Experts of a small language model: a softmax router, 789M tokens.
Below are experts of layer 6 (counted from 0) of a mixture-of-experts language model. Rows are named router (the router's row for the expert), gate (a neuron's input weights, with its number), up (a neuron's input weights, with its number) and show model dimensions 32-63. Each number is 500 + 40 x the weight over its row's rms, rounded and kept within 0 to 999. Numbers have three digits each.
After each expert's rows: "comes after" lists some tokens at least twice as common just before its tokens as in all text. This comes from a sample of Wikipedia text that the model never trained on. Tokens count by the router's weight.

# expert 94
router:522470468549418497514500510538526656441512562486507506498530496459545426488428456479448433482569
gate0:522542502465541508529535496461512500490541489483480530412449487435480529494504485507530493525508
up0:456526476490465467450429415541451510499448516500501480615513546523426505523511482495504550543451
gate1:524520538472520598536552556501507452513447463553618501469497482500566530527521546564464516534531
up1:525493557458546423494489446513412472513435472459467476509560518486426526512534529480525498505448
gate2:518535548476428496442546455430459498516534509476457442489514534528492448526456499537536493473490
up2:514449457503485556445513535503553525532487491490513555574511533517517501571504532509516451476470
gate3:432516499516537530479538517501536524501506479454476549452508481488538509504504473461507500531502
up3:432535530454470512536516432474416498476535481440439492504509504560565483512465438458566482552543
gate4:517528543467523445480529472496449466484500495462395478503552511594515451482482487496504451492550
up4:485499487479482506455544485513528499524543548487525574520519479436472522511540453505507509484483
comes after: "0", "5", "3", "4", "6", "."

# expert 79
router:482549463458485573450565558463511500441523455519470512497514444469450536522532482516510528545436
gate0:510491461498525508499531477544529554454518503527464581496491515477503457569475430471472472555494
up0:487459513481456432507491495448445512488487530496550453495557479509551526368514593511527526481513
gate1:569532499531426529515465474537465499573568458429515446482503498463519538513581506507506475548472
up1:528472508517530477575537550408484538478530578597493543561482567526561423418455480505472530510467
gate2:502495537517535498504526463453426491520465472498504480568530504461529503545513498559564467522499
up2:423497476486410506502494509473542495448534474430476476443435480525451471461518521529438524493511
gate3:522570488450463507455504533554498540565499528483542511563519498572441456527465519443496517503440
up3:454538473479517498448540519589447484509517460516575526477507512575478466489450454491411538464474
gate4:517477491492484470556529475501463505513474451471502523481452562419553530501513491420500464520536
up4:465439527506480485422458461515525492509507503510495483542517483551476534527483497532514535554519
comes after: " |", ")", " ", " medal", " Racing", " ("

# expert 13
router:470485529482461587515541492540521569534551538520503481544537541483538520426466458504525420547551
gate0:451486458456493515470575565453493449465476514541471494406437457477461526481469526458412547540457
up0:465531486489443513449575475475512503525512478533491559464451458569546543483446488532497499525531
gate1:469493548463533480451485537556480542513516487499560451584510458446512519464546560496490475556481
up1:480504463531461452528485431532490459491452527493406542413469523543420431555441424562483490450558
gate2:492472530549512525461492401469549545525508538517365465536531511486562440480426468458575557512521
up2:563523466434517526521493574500459431409482481527577506461520472529507528488518507528452498495527
gate3:486472529492555475523441488515528520465506536467471469443502444496530528551523438488494484520542
up3:457471479469484542519532521554449507437493572508529459526520441500525542535499476525496470545523
gate4:524520547538447489541498454522553491531547531462531511513416517502581483474563593517473489432513
up4:540545468509491484488425511556431487562473468477447514540500457510504455462565506473469464529493
comes after: ".", "1", "–", "3", "2", "5"

# expert 90
router:486555472475549545463541490441563488515445447526532538477516465514491596487582496521500507563520
gate0:477460470538514484512476509501510527558557530557480517503457522528483468523524483475547429489467
up0:511558488492516480541521418522508496487539414502420501501477502386550468518552461447499484552556
gate1:602497521481539527431497531547579530472564553477534523572477499475478406570466542490483482460470
up1:388440545545445545512508490509483471461559496479530529505477507593538490474473536549568540522427
gate2:516568447498483552530465536494535578451517459528467491534471464497471446440491486483559475503489
up2:504481518472504492533479483513500556493493513532528490458511518487545545504505526555431508530457
gate3:531518483525520513563531477539511477463513538523428454426485534485543441461515513449547537480543
up3:480455506577464520494458464488514550492533469566521516517498513527575512467520442515549463455492
gate4:517528581524455506541511520529453460498453508488468575519458595437527462519502521519508472524523
up4:531453577498392501499514525507472482509547474525478574500432549460489433483525485525518490529544
comes after: " of", " in", " for", " to", " at", " on"

# expert 65
router:456453436491550468540472495511461483519420474502496517494610503427523512529444533537515454525516
gate0:603531522490463567473513488444508526525571565460442487461435489541409485503494469528448515542463
up0:508514527509521446570464471454495455431490446540572457536496547483544510462535507489501530463541
gate1:536473455459516537499476551534558566531530571490476483505422507479505506488513590522447451496453
up1:553525559528470492533577521513451450504537454526542454474511508476442448504525484495568515521579
gate2:452494532502492480547539478430541508529454416544464471476545518486503499477523564515465509517517
up2:528445420539506504461469540456467460445434429547530499457581468398472512527493425500469520485528
gate3:521484452480485445517515498499540525542485460528415484555478503532485526533507502485543483484476
up3:444481609467456479524585497432475455454486472500478520562445565484529499543506451546561572524491
gate4:488555532562398425497574532549528541549517447496481502519497569510502521479443473555486506496517
up4:509484474430565529519438524481472487469532514478528528490474428464522475462563561461530559531477
comes after: " ", " Type", "–", " Total", " (", " Released"

# expert 67
router:497456526470586517582516455458459496518544523488457433481549501459546435439540569471484545503495
gate0:420443479481517507501476491503480581525546526532505506468509548489529485490476546508496547532544
up0:526503399460543592542533501505488488459481458460523485422470471444507471518513515533584540488575
gate1:497527490511496508483484534514501415399482505580534541566502545517538537537517495521416507524448
up1:567523500492513450472494476483474509461521461446465445444509481507487476524478456485553453486487
gate2:434566539576492593475484495569486595508502471530491523518502531510507530561417473521510456487455
up2:532503554483485524485490452562484382513570533497516504484493448504491539488464560487492477496504
gate3:516530436471521502491528472461448503504505422464526455523510529520453500463476544532499582453488
up3:431477456517521534474486524506562478455478522530511533449493491547548531467500563462489515499522
gate4:483469519498516447493487508450490597569544482510542543490506492489481448540505493491566432474527
up4:568416487498507425483461522466510457460513576539461453516516531475503497514489484521531538511464
comes after: "|", " ", "0", "9", "–", " |"

# expert 82
router:492494462543440498519464450434560531496450479483573468468555538523522457445449501477538502540506
gate0:581483490385466497557530545533460503537521497520511560522543426475518503569529555476488519603495
up0:541513441506441475474424531462551516500525483507434517527478476549420509531402533478484476484469
gate1:520545460446464460580503511533499502510548480518508556492500446413483525518575516487494449549440
up1:475497519447466570568530538524454553467559505450526454552524537440571449481453517497521498490487
gate2:515496528466486593421506516494512546579565490395506504489537553606474477530467509470504545479489
up2:503523517452448482417519529489468470543471484501509512433521490509477537575526533513505534441518
gate3:537478548508501524464553552514503434489560518587558447562435524470459489464441512445511500477474
up3:538393506532428532515502505477498489438540462554590481535481474474463489463471518470565433522510
gate4:481473478499457498483523516535466437485465520540490504599485431584462428560457528508489491518576
up4:537508515467481566462477534487540474496537489555454437458510511507520429559519478504544504525505
comes after: " for", " of", "0", " on", " Best", " Out"

# expert 18
router:475472554515568536464526454449554520429517566506495528599557460476525554501408521532474471480521
gate0:457545506534456518531514423544480511524519460529437502529503485508507536424449569483557500522469
up0:468459518512485503597528493535547495473557466547512522487553513476437464585559521568475537511462
gate1:438531476497506462527576519484487498507489475537566458510510496511475505481464490496572527495543
up1:474505522499503575516427484515468493494490482454477474537481502463445510537551507504433504512457
gate2:519511494501489465519518416554487490510555539562429490463446499466492512519522518483586502532545
up2:507458486482500487505511456536472518489566550579496512468478444406511512541501586492584510555505
gate3:514498465489507536493514451541497492504457545505497556461417526584565528505559450499486518484485
up3:494437585541491495463465421549503490520580522512485483513518492506483515542500507515532470495499
gate4:542511506505488526474445519475459521494555564490501463449519554556490504498468548562478491501506
up4:514516504489478516490496579492462545502561584513529470429508524526542533545473589569508422504474
comes after: "0", "1", "3", "2", "4", "5"

# expert 8
router:529557454468593429510447492428476561506461494511500479461578469467518554497528517460473417533465
gate0:543556533512421503492550544499553510472560525481478479478521494537611545491464535510514439542507
up0:534499469444485490474482557482541524457548524504502439496540481479439546545479542516478449556545
gate1:520539540489493493458494501536510516563488512432525465479543498453454477545460563612530432504557
up1:485495491475500519529479539456482506439553453558437513544468526566537486509492449399420523518485
gate2:448513492565488490490499464481542502498573502522418580531510511456529444505484552489491496555411
up2:510485502604523562433535468462514506531519545495497479536461521492500426526420505521574483429528
gate3:546498518561433492523452585502592450524539559496477513519524534604493548521488491548470488491499
up3:497476462515470493462459563495519429527484552470439447509545529601600507509515513502524428502504
gate4:479593522491527522446525452546529519514536560588449480535480504481491488549548508505560535434485
up4:437417506452510545517534553459404437558445466503517514467511489506560536471485519517506527545498
comes after: " of", " on", ".", " at", " with", " in"

# expert 27
router:458449480495561509485424493484542526504493495513465446447568515453482488464469551455466477542535
gate0:545529463489520528493525501502465460495440506496507464496464503494519475530564568448470524475525
up0:533495529501481540513565508490583558526467490564477490502462511486478508458467504496499508505511
gate1:530470533593441444477473486528489548490499515514511507486485510540504570520490527542497470547528
up1:498445531542526483524475435546494540516516496544528474483456558442459567523460459513488473496556
gate2:494504490498506498507512521561447436580466536521552459529478462488449486515519514487535444493509
up2:534478462512475498529447532454532552461463499489428531483539518521557521524503485512484530486412
gate3:509501449503506465465479553540473453468466467462528472474439461501501461511504494498530494526529
up3:509517501536495431454461478484497461512477490431514514493463529506548487507501432500408484536472
gate4:410507526442463404475466506502552532454502523470508478500509456523566574498449535514580459481474
up4:519469489550540561508536472458531487535484450549560526499474539489441477459541458498490519516502
comes after: " |", " ", "1", "|", "0", "\n"

# expert 11
router:495483488478437518503508539468538438387551505579458527528503514500475542425529438528480517517532
gate0:503508547473483537435506545507497523506493495489555480416478470554515488531464548469491481562505
up0:584524480547493484541488480476481478547558481478493555541426524451500521486476497492501588422524
gate1:470461458613503542500538550525599474497463527514501526484485541560521529461433500564466522484459
up1:425458482497524495448499496484532500520484509511459522541493519558496511498464482560434474487545
gate2:533486508493525581475511484523576523467564465437473428525482459480515548511499501485538497527461
up2:475452532577545469456397467495534476507553468472480481482506514497518497475515469501487461479519
gate3:530584450505520435494564486456514473519508641506524579489470520519546446541470483462539449434437
up3:499549451510493444475510497481558493495450494472520509575490468489586444548548526458467472497468
gate4:529513532488521446502442499528517439484487494517587507548503526558535539460527553434491586455532
up4:486461458498483509513499456422546558498523545526467512476527464443491514476514393497411423523472
comes after: " |", " J", " K", "-", " by", " D"

# expert 47
router:549440482582356520561499400502520522430502470528543528478544504508485567480489469553496452552537
gate0:468522517561441404526470499521473486475483541502480536498523529516460450534450413498509423483521
up0:472523480485516509485466496523487488513482530478527534497483475458537586503505570500512466440526
gate1:540550483483537564388535471482501543477481454418464501531550441527518497504511521498529595538451
up1:531488485553500491511453457440499540502413545502540518488569542462578507480451523486463559475434
gate2:509488496511507472504497441469549542509496491479507523541424553522555454466515549498578496542463
up2:445447521446497463488511623483496425476531524562432525468496518367485491495395430512468490545509
gate3:513555537456518465461443471521455455521488501431503521529502505492464518499478461576485518502493
up3:467544576472553562485522560524524479505468538484435482526435541484505512508482604492425503438483
gate4:512484485523500481467600490457488549540525512521483541520494458487456460455499458459505442524510
up4:508492494563478476505520477518572514579522509493529503450434488533500483532472488489471422480516
comes after: ",", " United", " New", " in", " South", " York"

# expert 25
router:542455443446540446491515473454481497514479510536512455441544491469485431434448529444549518493464
gate0:475531520536473552494523541529507618478540510528462571582522511569469503524467487534524398464508
up0:487503570484527474597530523540443491448532520567492521539574488474492534544493397485470494427452
gate1:507496478464526437495481506495471488468542484546502508487508467532478586529525490506526483501539
up1:508520545520488528481559505538484459503500508529563487536517472463494487501486541499478604548515
gate2:460526479504497455509512546487512527561502561418489499516514504539505481517476554494513434470545
up2:517497529530448454496510438499465405475514438557548503471475506443503538466508427475439554477465
gate3:458552506505484447495501468523517563517456548518455468537521524515515527511456513520441485484440
up3:491528513413539485529527440485482564464446533554497501551488486495532544565461513484463526497465
gate4:504497489511438526513530525506493484474469503559527498415454451514459538503476460505547529502506
up4:473513524505523515505538472470468515566528438519400518612494509487554477518499533508486558504506
comes after: " |", "0", "°N", "2", ",", "8"

# expert 46
router:487422491460615532522504504452497543440418491528523486473528516460514433454460393474425469447481
gate0:396489513522529447567498499535479480540486497480454560479425498486439428453511525464494442451546
up0:574534511494469520425541486483514505525530496573502470618499550526497564557452475567547508551461
gate1:459518528552506584494505458486456547540513509482466461493497536533516488563562512501436491515512
up1:511489436554514482475462518553511493474499500483474482468496512518552514522544518518507550504458
gate2:534487523468511499551457463472525506515511575525478511489455509433424473480481486463493515556491
up2:497453463486508510529467455469542565510519520504516519479476451514396474429490487503540574485531
gate3:514481499517487526478564456491514474472532481464499583499519521434467481492523500469481532491496
up3:540494551477473559453516448492527477502562506526504534534472490458533486371532461499509502488545
gate4:453508504501444545490456516507490512473492485482460454585519449522506496487495489504549532493486
up4:472469444509485541516495505495433577430439482463529443516493473526492466556489451498492483489517
comes after: " ", " (", "2", "3", "4", "5"

# expert 41
router:514550476476509550543478487490541453547478467578511447489538519439522581419536575508484440495531
gate0:443484470546511489502478448534514536525500489490496537563505500497469503471542482477494436414513
up0:453497428449503502516495599466443513524488448539589500507501496508480484515461505509496495548456
gate1:518571503535503444539543493504493446447530531491459551434440505527578518533502492512501464532534
up1:551553476504507439547501531525495445457457506476500490463432536469533565473545502479527490503527
gate2:497568500446447485605590438487454572430488491477529419507550467532520460466546540535562480520519
up2:509490496470527532535517499517508500460495508555514528598541464505464506517539469379471553533485
gate3:517538510545486489505597475507478460460511559523536494518461533457546453499525593481491495468483
up3:467490491484529413508530465566470467524493541477433521495487544445483479475501515495522438471507
gate4:515538510486478451475490526540563511430562449496498513523491548494492523555516513477474456496547
up4:483493502545512544532463494538487478566449548498530511483434457516496480484467541500504512501502
comes after: "1", " A", "7", " B", "6", "ar"

# expert 64
router:458548475568414440445454422512522557474560491480453516564483521523516449567474502444521515519516
gate0:581474547583479487404507529550431554504509533476432449585509519552519473530546535491491499465480
up0:486552476494517497405530508513480437563500518507453556542467570530528460496573457498571525578525
gate1:564481547510484483515515536576559548447591508447482489469470564540552488485449458542532466460523
up1:490530492482508505434497489546507442535455470486479514522465465524522495459511549475500480478558
gate2:551428465439554479490552484464514513499522551500550515444519463514494500467571482502575499631503
up2:458571517496553532473465512481463505579437530521461484463494495427466528511493522544419521492427
gate3:564496494522482531477547437531548537510583556491445506444513428477408466499503434461508532515461
up3:535532522498502558514518465487477432528476514514522531494490460527493447478565556477526489515492
gate4:530464515492440438519512510449430485524439436488402488528494480542560550489497513474506480508530
up4:434483447516518502507427553525466443516495516555472481599518450480544490434441461481453463452441
comes after: " his", "'s", " her", " their", " a", " its"

# expert 61
router:500484525499474462564494388529462520473527592518510494558525585503543493428486454457488570539482
gate0:511506470445507527493465477489541441506484520474427505465495461509546529509497490527484477483523
up0:498516378539517495497535482499495514469413524490502546509456500468459473474602530457462538470506
gate1:521449530546473552534519543445490589469503524566515485493481524455469490526444542512479408504487
up1:474533517475492489498505443529500556559460510507482609490482483575582503461411450579561572512459
gate2:468495526559434493461449496522567480573454493554498521490413481522483509501472497519472484473579
up2:517481539448573450489472471537513525543494475470531510457556447470456546549541450529511539455473
gate3:466514492512453459428536529528497466514476437446469593535535451475520531510479509530485477508471
up3:499482461491432515498561534471579536391535485467575453551485450530412534465566456500442498456628
gate4:491509503481449491515495572479565470562480478472509527504525468499483486486513456523515496498488
up4:535485494554491564474510463540475502480505533486516475455441509463478510542515582527516495479538
comes after: " ", "1", "2", " $", " January", " May"

# expert 73
router:518524502533356501434559530536481544534531512511497449520488581560465480459468447489454543450534
gate0:496497536534463505466455426509558496462466533555546513510488500455544472541471449462509523525514
up0:483550549502477484524501468529491514424487541564446524477437562503466446529502515498497486492515
gate1:491480469501510458522499553478513532533554513472503467485462520553559498466490514499556451532444
up1:448506594477490532491537503542508484495509491461503489526557495442461511528460510482431508531493
gate2:542521593432466503514506585424452498535553463399547503562454467485457487529509449583496518461496
up2:461491567525435464513486504545494506442499463501570580471488456470485539455481520507501561476462
gate3:505441561524494515561454548483526460493508446476461538476412542400507511515541447518491499454500
up3:471488481472501417497488492536515516539490536483451459495502530454509521479499523454505511474520
gate4:524494520429468466508504503520525508469520554432449549449475411533531429571525496499519557489469
up4:522490475531475510392542521484475468476539514438497478466527414504525525537529461520533503495486
comes after: " was", " is", " were", " be", " been", " are"

# expert 55
router:495539505489439488411513413429592529497532483489581496400430484516544555524512486572517471485554
gate0:509525498457575492542568464507468451501460624535513490494486505552511481500478603499487555581496
up0:612508506495553450518442470524448484501473539564528448489454434501471464468514538560501470523453
gate1:550490521561471547519564513522523498546514510504500466561538517437460490509497515532509520512505
up1:471537482457547406448497502526460460550461453519525538498460463549546491514552472447548529435539
gate2:522534531471547523484495436537530486585486494544540552516482508521527505537485550502518501478544
up2:510455521565435499495482491430439477460512441482437444507547479477503434445532472515470499570461
gate3:534485534511550459479530513510401479504500520489486505597499523528449520471458487528481506507456
up3:499475499498438531568435541539534559507468471518517511449474532489506455520526554434519466526526
gate4:488500495518502561510477497489525468483524546535541448472487491552480453546475524518504387505471
up4:454498494530482465501513528585481528547457495506495553444508540537478433560532462459535473512507
comes after: " |\n", "1", "0", "9", "2", "8"

# expert 35
router:537456578477520494499548487523523383499489467475556454498506523495496449446556477455495565519497
gate0:498548505532487490498483550513503472451478484540465504504478489528500476506504513474496464579514
up0:493541504507504501555562521444479492503575493477502491486482482492560515538569575485501525581489
gate1:547466484527499545504434521446507539514504464437500545545551545506424496531456541534506508520507
up1:432519538540503509456503496515528530475537552488471610542551526549460466473461557542544504529529
gate2:553473469469496535569535477512588533530433584498515535508470538410488478482509449568504448487534
up2:496480485507515473449523501540513515491540451505512487488488498570581521507476475515504500543511
gate3:498518563462471535481453494529499526493602529512447460448532473495494509550492503474421435508457
up3:510531522509478439535508465468505525542463497488525503522468468502500511413511535487504487459493
gate4:486458572479515516507499448544502518512463560458455462517537530471478516454491560499429524496523
up4:453472520521505381540390523492527575548561497562456398502513449545489574501512482446531492448478
comes after: " |", "u", "c", "d", "ap", "bra"

# expert 40
router:557499482471595497474454415529521578499484531486484492474540508516536545509486490523496534532507
gate0:523519459534493565522480475484563503486445500518470467545459498533488395547441503486438547520478
up0:529511446509554482532482492445523513497386497523497454502528499548497435498441469544494557545533
gate1:526552551489492540520538524485498503550539420468581497451493515494513497518511520586487424529490
up1:522502493525499503479517396529521486459441490467489411487522475541484543493513448506545546510465
gate2:491587529462502495462500450437510457500460445495452526458529488424521543485504485439532529495479
up2:488455470581519484456499495519538516486496488536492413489517517530511472477497500533372493475483
gate3:473507503527491515432462499534612490513486480426513468411504489452506512485463494564513525498459
up3:526494562579487504473478457458622500524505566524503451463523524491530485455457546537541509526473
gate4:529447500475500448465467414454481446459499510501481465489476505504509521472529467450567473475498
up4:458463505464480557475462530508457478542473543529493551484478486568453566469460480496499485440436
comes after: " |\n", " in", " of", " for", " during", " to"

# expert 2
router:461604528553441562500494525497431476485566618438476586576484518488516493523514532461536523526484
gate0:467574528514516525471480538534489494516497499523481498519565477490576518457514514539478521508488
up0:490517535461481442431541511431517545524509553498466510481477495490441502539519539546501431463443
gate1:536537512522555555450480480467509530467496491440557526516561534564544482483457473435530475504559
up1:562526510527489538504433517449505457547480515472497491582521570504553558486482500464508483450478
gate2:480486449488533503520517462538524523464484455554436522441532510461564470510563493510512430461539
up2:454476512488495486490514496504558517443499446516414495476529490452527606520554473499490505434526
gate3:471504569493503603472566533504563510605497516514519553538451489458498558535533499527512546522525
up3:487519548454553499456441476512546481498486509579517553552530425536500525519494532452557479485561
gate4:505483446576527460473443522496463481499516535507471482522484540550509516486444541503474568500496
up4:557514469448531572475487560455453557473532494480394519589471498504510558517525539524528456532557
comes after: " m", " h", " b", " st", " j", " t"

# expert 14
router:476592497520407559431587511532424429516520538444531491488499437553475475468483507454431541541478
gate0:503513453488459490545542501525558437458534539504487495472514514498533495561420485574464500447478
up0:554541569483536550499459485456487499563491457521487492487509439497477450484505515548450454543457
gate1:517471513443551569538495538547527453512489466533512520542558506567556538532466548491520447454531
up1:475527484555448466495487518509480535513485539425471512435465475461490500547539495476441511561494
gate2:426567451478532505488569512499546476471478559546512478479496544473503484466463497488532532527561
up2:429460507516525525495565521551511506462473525562525475485536473440547454460539536483528500549481
gate3:538502539469494470464440581516439501448429430502401472500547498512490485507491496505447518468531
up3:503426516461456469478439483526487489524537521498428521506515483471462479494499535498509526535528
gate4:482497540481461465499529458501502482512484476527501530486542504443466520453440577523513537525438
up4:484505526490475534517481562535525553460566527511475475486425499421494484556617461495477474515551
comes after: " to", " he", " and", " He", " not", " also"

# expert 72
router:494527469578414434419472438536518594474522456457470587445505502528524472503478505442540501494540
gate0:504516409570473565430480572490459436522448527512431533529531523528509486535488542514550496423491
up0:490574490560530456399495501482466502524515525500470502536524499479430543521517525517551526423493
gate1:515487537550558447448523491559514483498488559506549449504605444500522513597538535467568462449501
up1:547530470535488521434591526591497514449465559572567438492546525508529506474497522523581464468491
gate2:499474523487465494508520488443558535407502462568496508530522511490489466539488423504541569490437
up2:489461460600569505494473499523455520532509546486606487467595548517459530492480509519572472427568
gate3:499430539528468507512497505521487518509537500546523519529501497546510494518529513529593484556516
up3:469475478521492513473503508569509504493440433473508563503461526527576492449478573483515488548534
gate4:483541459472441529468445543584495524525483522425488519550459413438522516529508525488456574425497
up4:528408449504490457480482537529518548531492539525518525533544544471429521564413501525417533428521
comes after: " the", " a", " The", " an", "'s", " his"

# expert 5
router:483483482512460482511483446595493446506513491556535538572501530531497493421440504424409551472535
gate0:524422503504465505487515491507501503503471440491508440499534496536536474465500491456536544557501
up0:460535533525491565511513496509482468574581517501486541541495495486446538510490477542498506456472
gate1:461494491501523533507461470491513466508453549534546482564488483512541431474472524490478448410498
up1:570512544575488518511481477563516530504520489468448505445474443505461504582508517502531542516560
gate2:482453499494565530524524520456461467525448484482556477495539551444544469442543525512514506485423
up2:446466478475517536472566520519511499522457422491502555530574499419462526486566506538506498492425
gate3:502457482552435506462540570486513523522557568509469492498523469490542548543592516496529478504461
up3:498526482435507497534469573489487509452438488515463442517507477493489488541505565512491487504540
gate4:471521438498561492453507578581478522523493522487453481515519564432478484438517537510486462492497
up4:514547458506520552490525526536503475455521550531448486430475516525452488508514485473481500434508
comes after: ",", " he", " that", " it", ".", " who"

# expert 44
router:467471513415588509453449442469515472470479415522504471533490476536478492533494495446479523465529
gate0:509485533468528522459574477476485617432475494553613469540455499452470504460483498520509496454434
up0:475485527481512459492458492450454564499486492588559435555443491420503499493485526511509490482468
gate1:529512595500473463578569519489493503556556485478486511467504490554508508491591530553470453516525
up1:507490497516498385536485443411519448515505499479434494496520496565476501467435432461502514432547
gate2:462448423478437553480501457482468526577459530532442585461496524517541422525490475463478445455488
up2:502484494471510500455512469492418475513491497526531502437507480530589422497476520524484536486489
gate3:606467535498509440554541492542388478505536530461518494482451485534530516464586527558466475549437
up3:526514506502497610531494577476509486571491460518516531496466482527481462502469543486525489495507
gate4:531498478469487511531488411526457511498516580499515447524496557535436544469489425523549579514533
up4:478529546512465462494529441492588508572517490470457506515470500469442477519564463499564508524489
comes after: "\n", " |\n", ")\n", ".\n", "\"\n", ";\n"

# expert 0
router:457508495447569527495474508492488479423471466538519489543582485475511557448482444511508587497516
gate0:532462446499478523493458497605528542487501507512497451514513563596488493451458484461460514531543
up0:545424458463521573458436592566479520445563498543479506504534542556549490441501471436500494529491
gate1:489543582526470531498493408594521487506489562566537509496480500526536551486528570573507507532535
up1:448462520517495520400498476416536514513392451519476499502490443574513528595481550519465483457482
gate2:537479525531494466510459520524479514512487541523407552466477505535526476494507543473477430550423
up2:487427472519533459518503531462531531468462556530538477426458436555504465564543564557566443466450
gate3:448558566505462468518448470544457532543428512479432486455545510509545493480551461436481484500485
up3:562484570518498505594499460479522444536516575553430564459459525418430481558514530535540474579475
gate4:508488505504436533549586474522453463539553489484460475513514501467484535498546527529527508521518
up4:550498528488521444507569621489476507540588516430513445430513476528500537540449520566557468532467
comes after: "\n", "3", "4", "2", " by", "5"

# expert 12
router:447434527584448543478553550498447499386554520577427491514457560456536568491557481513510520487446
gate0:455557487528491485484470541457525491454487468519437524556510513536479465502508495516457398523500
up0:463466565473514525478502476473427533505541488471526530461462536565475510507550510491577496540588
gate1:484541500543517574561523488540456512490495564511492465453517518543571479493492503548515443438456
up1:510509477578500435493480471555508489500517451434516477491464515505571576440524504483532471547479
gate2:510511387490482480530472476536585496492507505491498532477459557475542519559499456540496381432506
up2:537494420462520476495515462466531518460448526525533469517552510481545549428425510503541473491504
gate3:457469488505510527481448518553469493527489537560550506471540527512572494502539536533542558431505
up3:462551498548497538487492488578504521500474544502535469487525465470516505506539549543479540456503
gate4:571494503476480482466528448538464511447500527406535515520486504507490557506443458529448518565452
up4:485515514533516512567463528488569523581499495520471528518560503500445417510555510480519471466487
comes after: " S", " V", " N", " M", " P", " G"

# expert 87
router:516461462484535472537486391459554500478447453482508449456494497455509461393587519478547526525495
gate0:483610522549494506500491530574546463565492543522490503546497484504507500524457592516461509529477
up0:466491514541502478499509492519525527496539512531444559509464523525470475510495500512501473423493
gate1:546463535479480491504609560525527534516519490431545509458494501515522513485498523485566506501593
up1:580500499440576477554568506518461455435477470502492487503535454477534493509565494485479506531515
gate2:469516540498518475476560495477475452518473462519523505487464509471531510488522471473536455489510
up2:517465522508499503525498478480503554430509430435485458536470514513513499501466571529532426487493
gate3:508493511530501512520538530472467555501524538498462517470529499533531496488476489499417482495436
up3:484494503528502492487492548497564484431488567463498455553518504461500483561569502482507439476505
gate4:489456538476499593456446574526499530469587536518538550531503506508521526487466531542469439505550
up4:471482550420541502415430552573462523505546482526541420574535554504501527487510489524511413516487
comes after: "9", "0", " |", "8", "2", "|"

# expert 95
router:519449440521591536484516507502451475487448498448552516473572454537557487508443465456422464410475
gate0:435432528531474496491503497583465517507476454420472469521510541467506502506448588510521513461512
up0:567457457481499505441500514474504495412448502523533463526444482531507451494466523479523481546518
gate1:451472516487487458522511445477534541488494525548519514476524536478580443554502521534462466511547
up1:517526525546465446485501565507478479483543508460452515508488470506410559510572445519553479519479
gate2:574473489524401433535480465522527507519568538566546488457496496529468429477528499457519516525496
up2:423512525491552502529471506526548534513497493484458550561476565462526570494489551540508478520511
gate3:538496488492562577484539526504459520495522542534527509510499454509532451460512505491487549486541
up3:509562519558489491554522491508435525527504483512486467467474479576525466460520519431502561500564
gate4:509529583608499483447480462544476470522532473520535497520471477526442514403551502469505472477559
up4:415497425454550510475536558521511454490440451452464497455540481511515518604538524485486497507437
comes after: ",", "s", " well", "es", "ing", "ers"